config.yaml
num_hidden_layers: 18
hidden_size: 160
n_experts: 64
experts_per_token: 3
d_expert: 48
d_shared_expert: 64
hidden_act: "swiglu"
moe_layers: [1, 2, 3, 4, 5, 6, 7, 8, 9, 10, 11, 12, 13, 14, 15, 16, 17]
router_score: "softmax"
normalize_top_k: false
routed_scale: 4.62
balance_loss: 0.0101
balance_bias: false
router_z_loss: 0.001
n_groups: 8
groups_per_token: 2
init_std_router: 0.0083
lr_router: 0.00033
num_attention_heads: 2
num_key_value_heads: 2
head_dim: 64
vocab_size: 4096
norm: "rmsnorm"
norm_place: "pre"
norm_eps: 1e-05
positions: "rope"
rope_theta: 1000000.0
rope_fraction: 1.0
qk_norm: false
attn_scale: 0.125
tie_word_embeddings: false
parallel_block: false
init: "normal"
init_std_qkv: 0.0367
init_std_o: 0.00683
init_std_up: 0.0367
init_std_down: 0.00365
optimizer: "muon_variant"
learning_rate: 0.00736
beta1: 0.95
weight_decay: 0.046
lr_head: 0.00642
max_grad_norm: 1.0
warmup_steps: 200
schedule: "wsd"
decay_fraction: 0.816
decay_shape: "linear"
final_lr_fraction: 0.0
batch_tokens: [32768, 65536, 131072]
max_seq_len: 512
doc_mask: true
train_tokens: 341400000
max_steps: 4760
dataset: "wikipedia_en"
Below are experts of layer 14 (counted from 0) of a mixture-of-experts language model. Rows are named router (the router's row for the expert), gate (a neuron's input weights, with its number), up (a neuron's input weights, with its number), down (a neuron's output weights, with its number) and show model dimensions 0-159. Each number is 200 + 30 x the weight over its row's rms, rounded and kept within 0 to 999.
Before each expert's rows: "raises" lists some tokens whose logits its average output raises strongly, later layers aside. This comes from a sample of Wikipedia text that the model never trained on.

# expert 5
raises: "ater", "er", "ed"
router,237,210,186,255,153,159,249,223,247,202,213,232,217,204,222,169,221,161,183,223,238,215,207,156,171,153,171,217,179,203,142,172,193,179,164,220,163,230,163,232,241,179,181,217,232,178,212,204,164,158,259,234,181,167,220,196,226,214,197,202,227,161,234,206,157,210,164,179,177,218,180,249,154,173,162,186,220,189,178,204,184,216,277,187,246,243,246,228,211,167,249,179,220,172,170,206,187,184,204,228,181,154,223,202,206,219,155,220,243,194,210,257,218,217,177,251,234,220,195,221,170,198,184,190,217,231,164,233,174,242,242,213,148,213,223,197,150,186,181,202,244,212,239,239,174,165,200,207,211,178,249,234,228,184,166,267,204,154,183,189
gate0,210,220,178,196,189,202,222,222,211,186,164,259,190,205,198,127,219,246,149,186,181,162,218,194,187,178,148,154,197,207,161,250,204,201,179,212,168,144,206,203,131,237,252,241,197,207,215,213,194,181,227,256,228,153,179,194,218,168,188,205,224,222,228,179,177,188,188,182,250,158,192,196,241,173,198,206,172,134,215,201,187,255,213,172,180,228,233,171,224,205,137,209,228,194,184,240,193,189,224,183,175,213,189,248,237,199,176,246,169,209,192,149,214,173,128,252,196,187,191,193,168,211,169,184,212,224,177,214,149,232,221,226,193,239,231,150,149,202,201,245,188,226,189,232,251,240,259,149,181,236,215,199,220,213,165,185,204,176,170,244
up0,198,169,243,208,191,182,182,220,186,166,162,216,215,213,216,246,202,177,217,146,200,138,156,227,184,172,204,176,208,236,164,189,201,213,207,204,193,196,225,162,221,190,176,159,166,205,195,224,200,197,187,188,211,160,222,185,232,163,221,129,231,224,220,211,206,195,197,227,202,208,202,220,197,179,217,252,225,149,142,260,177,176,261,170,231,212,161,244,214,213,185,214,252,236,208,212,172,249,192,150,227,197,238,181,269,174,196,150,170,256,220,257,209,181,151,197,252,151,220,233,174,154,202,179,250,242,212,220,233,229,197,215,230,268,182,186,196,198,214,219,210,232,161,172,194,237,208,207,112,240,228,173,213,179,192,176,164,175,221,198
down0,202,187,215,160,208,172,172,187,202,203,216,179,225,212,170,286,195,217,247,217,152,224,170,169,226,204,202,207,198,179,207,200,170,183,185,244,217,221,176,224,242,270,179,217,218,186,180,134,191,235,186,180,180,187,162,217,166,183,180,189,163,187,233,200,198,141,187,233,213,184,146,173,174,186,239,178,197,212,220,222,197,199,214,218,145,217,264,183,196,163,235,204,184,229,194,204,205,209,177,230,169,247,168,203,233,229,184,214,267,221,228,216,204,222,192,247,174,261,167,215,218,213,251,202,162,231,152,190,240,194,194,193,181,197,178,197,188,180,118,179,175,188,209,247,173,248,241,201,187,217,169,217,139,167,174,274,285,183,221,163

# expert 4
raises: "orm", "ept", "other"
router,219,194,167,173,158,178,276,217,206,188,222,220,243,222,208,171,216,171,188,252,228,242,219,170,145,173,163,205,206,244,165,179,246,181,172,249,172,209,190,221,227,189,179,222,245,185,267,173,182,160,212,222,212,160,235,159,216,212,192,197,224,182,207,261,169,208,171,166,179,224,169,226,265,184,153,190,228,178,189,206,174,244,205,179,208,240,219,215,237,186,210,179,230,188,189,216,154,178,239,235,194,175,215,189,181,182,178,238,239,183,215,217,181,249,164,218,224,219,226,233,160,180,167,186,239,210,176,253,182,227,214,218,189,245,237,138,168,212,199,187,235,210,231,239,168,143,209,222,228,158,222,231,220,210,180,257,225,159,262,162
gate0,230,182,186,222,231,166,172,229,198,191,157,215,226,165,138,238,241,187,188,209,185,185,193,176,200,235,202,189,138,185,241,203,184,136,213,223,224,210,173,210,234,203,197,179,224,136,193,213,217,179,213,188,237,152,268,173,262,265,216,202,206,158,199,171,169,235,172,166,244,180,230,192,157,221,141,186,213,185,172,177,260,186,247,189,198,228,189,221,193,193,275,206,222,176,168,225,188,247,231,214,194,161,208,149,222,241,194,248,222,199,186,167,195,199,200,210,179,177,160,180,182,198,229,196,217,209,231,203,262,216,192,146,200,243,212,193,213,214,237,158,160,220,199,217,234,172,134,138,204,186,264,236,184,175,165,203,197,207,191,164
up0,197,177,146,192,245,220,270,189,225,241,249,214,227,188,183,222,218,201,187,231,235,196,196,182,233,200,267,179,145,242,212,211,144,165,179,169,215,240,206,214,199,248,199,169,157,221,228,223,186,177,196,183,178,182,185,168,239,183,217,204,210,184,214,174,204,243,223,201,158,260,263,222,216,165,147,202,233,168,186,208,295,198,103,164,162,186,203,176,221,256,246,218,201,213,141,202,177,195,230,195,159,192,184,199,204,189,227,235,215,177,212,208,148,223,186,188,227,203,197,187,206,286,210,201,202,169,205,228,198,185,182,183,195,183,165,208,200,223,219,174,187,174,163,153,226,164,189,155,188,236,194,149,173,195,187,223,204,164,199,169
down0,260,212,174,150,208,201,189,190,212,230,178,150,204,189,260,223,237,245,241,207,266,251,161,212,193,194,196,206,211,255,138,195,232,145,209,158,165,196,159,205,174,161,209,195,257,223,197,209,182,203,212,169,185,174,254,193,204,186,187,179,182,227,236,222,190,159,188,174,237,212,150,230,210,217,167,210,167,225,213,247,225,167,228,254,150,204,220,216,153,139,179,219,216,241,194,181,183,189,207,172,187,222,203,159,245,185,197,206,205,194,174,154,221,259,269,237,182,227,215,209,144,197,182,194,185,159,146,186,159,203,204,158,257,223,160,165,202,252,188,174,162,202,185,156,188,219,195,194,181,198,204,187,231,228,186,191,241,170,194,229

# expert 1
raises: "ed", "av", "iness"
router,191,180,174,262,204,163,196,241,229,173,218,237,200,241,191,156,239,169,180,230,248,219,200,180,155,183,162,255,218,234,184,175,227,201,189,197,167,220,186,242,222,181,174,223,197,166,209,248,148,181,207,240,206,174,227,168,196,231,154,211,207,158,200,216,156,226,197,172,176,230,157,220,288,168,169,192,248,194,173,226,156,202,214,182,227,208,216,198,203,171,233,210,220,197,168,248,187,186,216,229,175,201,231,164,189,194,192,236,234,166,226,249,216,204,183,237,241,217,219,227,170,211,193,193,227,240,191,231,182,215,253,229,124,237,225,189,168,266,155,158,189,222,228,212,190,163,246,260,200,145,230,220,201,172,169,210,228,153,192,222
gate0,204,234,223,252,177,119,200,186,217,177,200,239,159,211,178,212,188,187,291,179,210,199,176,202,193,224,169,187,154,207,160,172,188,233,167,199,207,255,163,199,225,207,178,191,163,265,261,190,173,166,205,192,201,224,197,196,169,188,166,245,251,133,227,196,221,209,276,201,184,222,165,227,221,194,218,176,234,230,202,253,187,192,208,183,206,176,230,193,226,210,144,209,239,220,169,208,233,163,166,239,219,168,197,199,190,153,179,173,237,178,228,179,180,209,191,206,237,220,152,134,233,203,250,184,228,220,219,189,179,168,202,195,189,197,205,194,207,216,228,201,201,197,209,216,176,196,221,249,241,145,253,191,178,172,270,154,240,216,174,150
up0,158,229,186,269,171,168,201,182,195,204,198,237,204,177,220,213,216,139,246,203,230,234,210,227,228,196,227,163,176,139,128,205,199,270,258,270,190,179,202,219,198,193,163,222,243,206,184,157,195,212,234,179,183,187,150,224,199,172,219,253,160,222,196,222,187,188,220,173,185,228,193,184,208,190,175,258,176,193,157,225,199,249,203,230,215,222,195,209,199,95,178,233,189,245,195,196,214,191,178,230,251,212,202,197,185,244,182,234,168,256,159,178,161,234,209,203,184,195,242,213,234,144,168,222,157,207,219,247,165,229,193,221,185,142,227,209,143,216,225,208,212,162,197,195,196,202,240,181,208,195,221,221,170,198,233,223,194,230,193,228
down0,164,234,172,239,204,186,221,187,240,230,192,199,185,158,209,206,232,185,175,244,216,170,233,225,299,231,190,235,251,208,196,254,193,157,189,216,207,215,190,208,232,167,123,204,158,178,203,175,155,238,190,244,161,158,228,190,214,235,209,205,192,209,261,160,212,185,233,218,217,178,188,247,209,171,172,187,189,183,190,245,150,156,239,233,177,187,206,181,188,196,149,184,159,213,181,230,181,182,218,197,229,184,162,169,241,186,181,200,184,213,185,171,174,194,238,199,171,170,242,177,192,165,159,176,192,209,169,212,220,148,183,171,252,230,185,163,184,226,179,192,138,177,258,207,171,226,231,149,198,213,231,206,165,183,140,151,243,236,222,220

# expert 61
raises: "ades", "ade", "ends", "jects", "ests"
router,222,221,168,255,187,174,238,251,228,206,216,228,212,195,171,171,250,167,149,204,199,238,183,155,198,156,193,258,189,190,194,177,207,173,200,211,176,206,161,220,217,134,175,202,239,160,246,203,170,157,228,233,272,185,222,166,229,223,161,209,224,162,206,196,184,217,195,161,184,236,170,215,191,210,174,218,217,176,165,219,184,222,224,210,217,216,204,222,264,167,184,168,215,171,155,239,166,173,246,249,203,160,214,152,180,227,185,227,217,151,219,242,198,191,180,217,228,236,216,235,196,158,192,170,189,218,207,243,183,211,243,211,135,216,241,196,195,210,185,181,214,225,204,192,213,179,216,245,231,137,239,217,222,160,161,289,227,167,176,165
gate0,221,191,206,207,166,206,192,212,214,200,260,196,202,176,227,199,214,208,193,194,210,235,222,254,211,236,161,180,210,226,136,198,163,202,217,245,122,219,201,216,218,197,161,189,219,195,199,178,202,191,158,200,256,215,196,128,242,168,209,212,167,167,192,267,148,188,232,208,207,176,205,190,222,148,192,285,180,228,207,190,193,160,196,227,225,185,182,260,265,222,214,173,225,204,207,204,202,207,149,204,219,221,180,191,233,238,214,260,202,224,227,139,193,226,222,208,230,189,198,183,275,193,142,198,174,248,232,123,245,193,202,237,208,219,171,152,180,160,243,205,206,191,240,225,207,214,232,205,219,164,235,182,174,226,221,229,234,215,187,157
up0,161,251,222,151,194,166,197,191,230,247,199,206,236,238,157,221,186,256,169,208,172,180,213,213,216,223,206,152,188,223,218,219,218,200,166,260,222,140,198,191,180,249,191,183,210,224,201,245,183,185,191,199,166,204,204,229,179,260,195,204,179,267,264,192,193,214,216,153,169,144,180,200,201,206,166,196,180,182,212,191,185,205,154,175,173,189,228,162,231,208,183,217,215,190,161,230,186,260,214,147,199,219,206,153,203,158,175,157,215,202,184,210,159,215,193,250,231,226,151,204,179,212,194,152,208,147,138,213,231,245,197,157,203,169,212,177,157,179,206,171,146,152,172,222,171,232,176,201,194,234,178,175,255,115,202,206,211,224,216,236
down0,219,227,149,189,134,190,188,239,172,218,191,237,234,208,210,186,153,156,217,196,191,232,160,171,112,183,205,213,165,202,202,151,206,219,196,233,124,260,236,165,195,211,188,231,231,169,229,197,245,192,239,171,181,167,219,197,191,223,151,196,205,213,234,193,210,250,237,169,183,174,222,197,199,156,234,215,185,253,184,193,150,191,178,240,259,172,219,195,212,212,277,203,224,194,215,201,237,152,197,156,211,153,187,207,152,194,188,206,192,203,217,195,206,187,158,198,129,169,204,159,202,162,233,214,205,192,212,201,199,180,164,184,251,181,175,213,216,213,193,232,170,154,162,270,181,218,212,214,244,156,210,188,165,236,194,161,249,228,182,206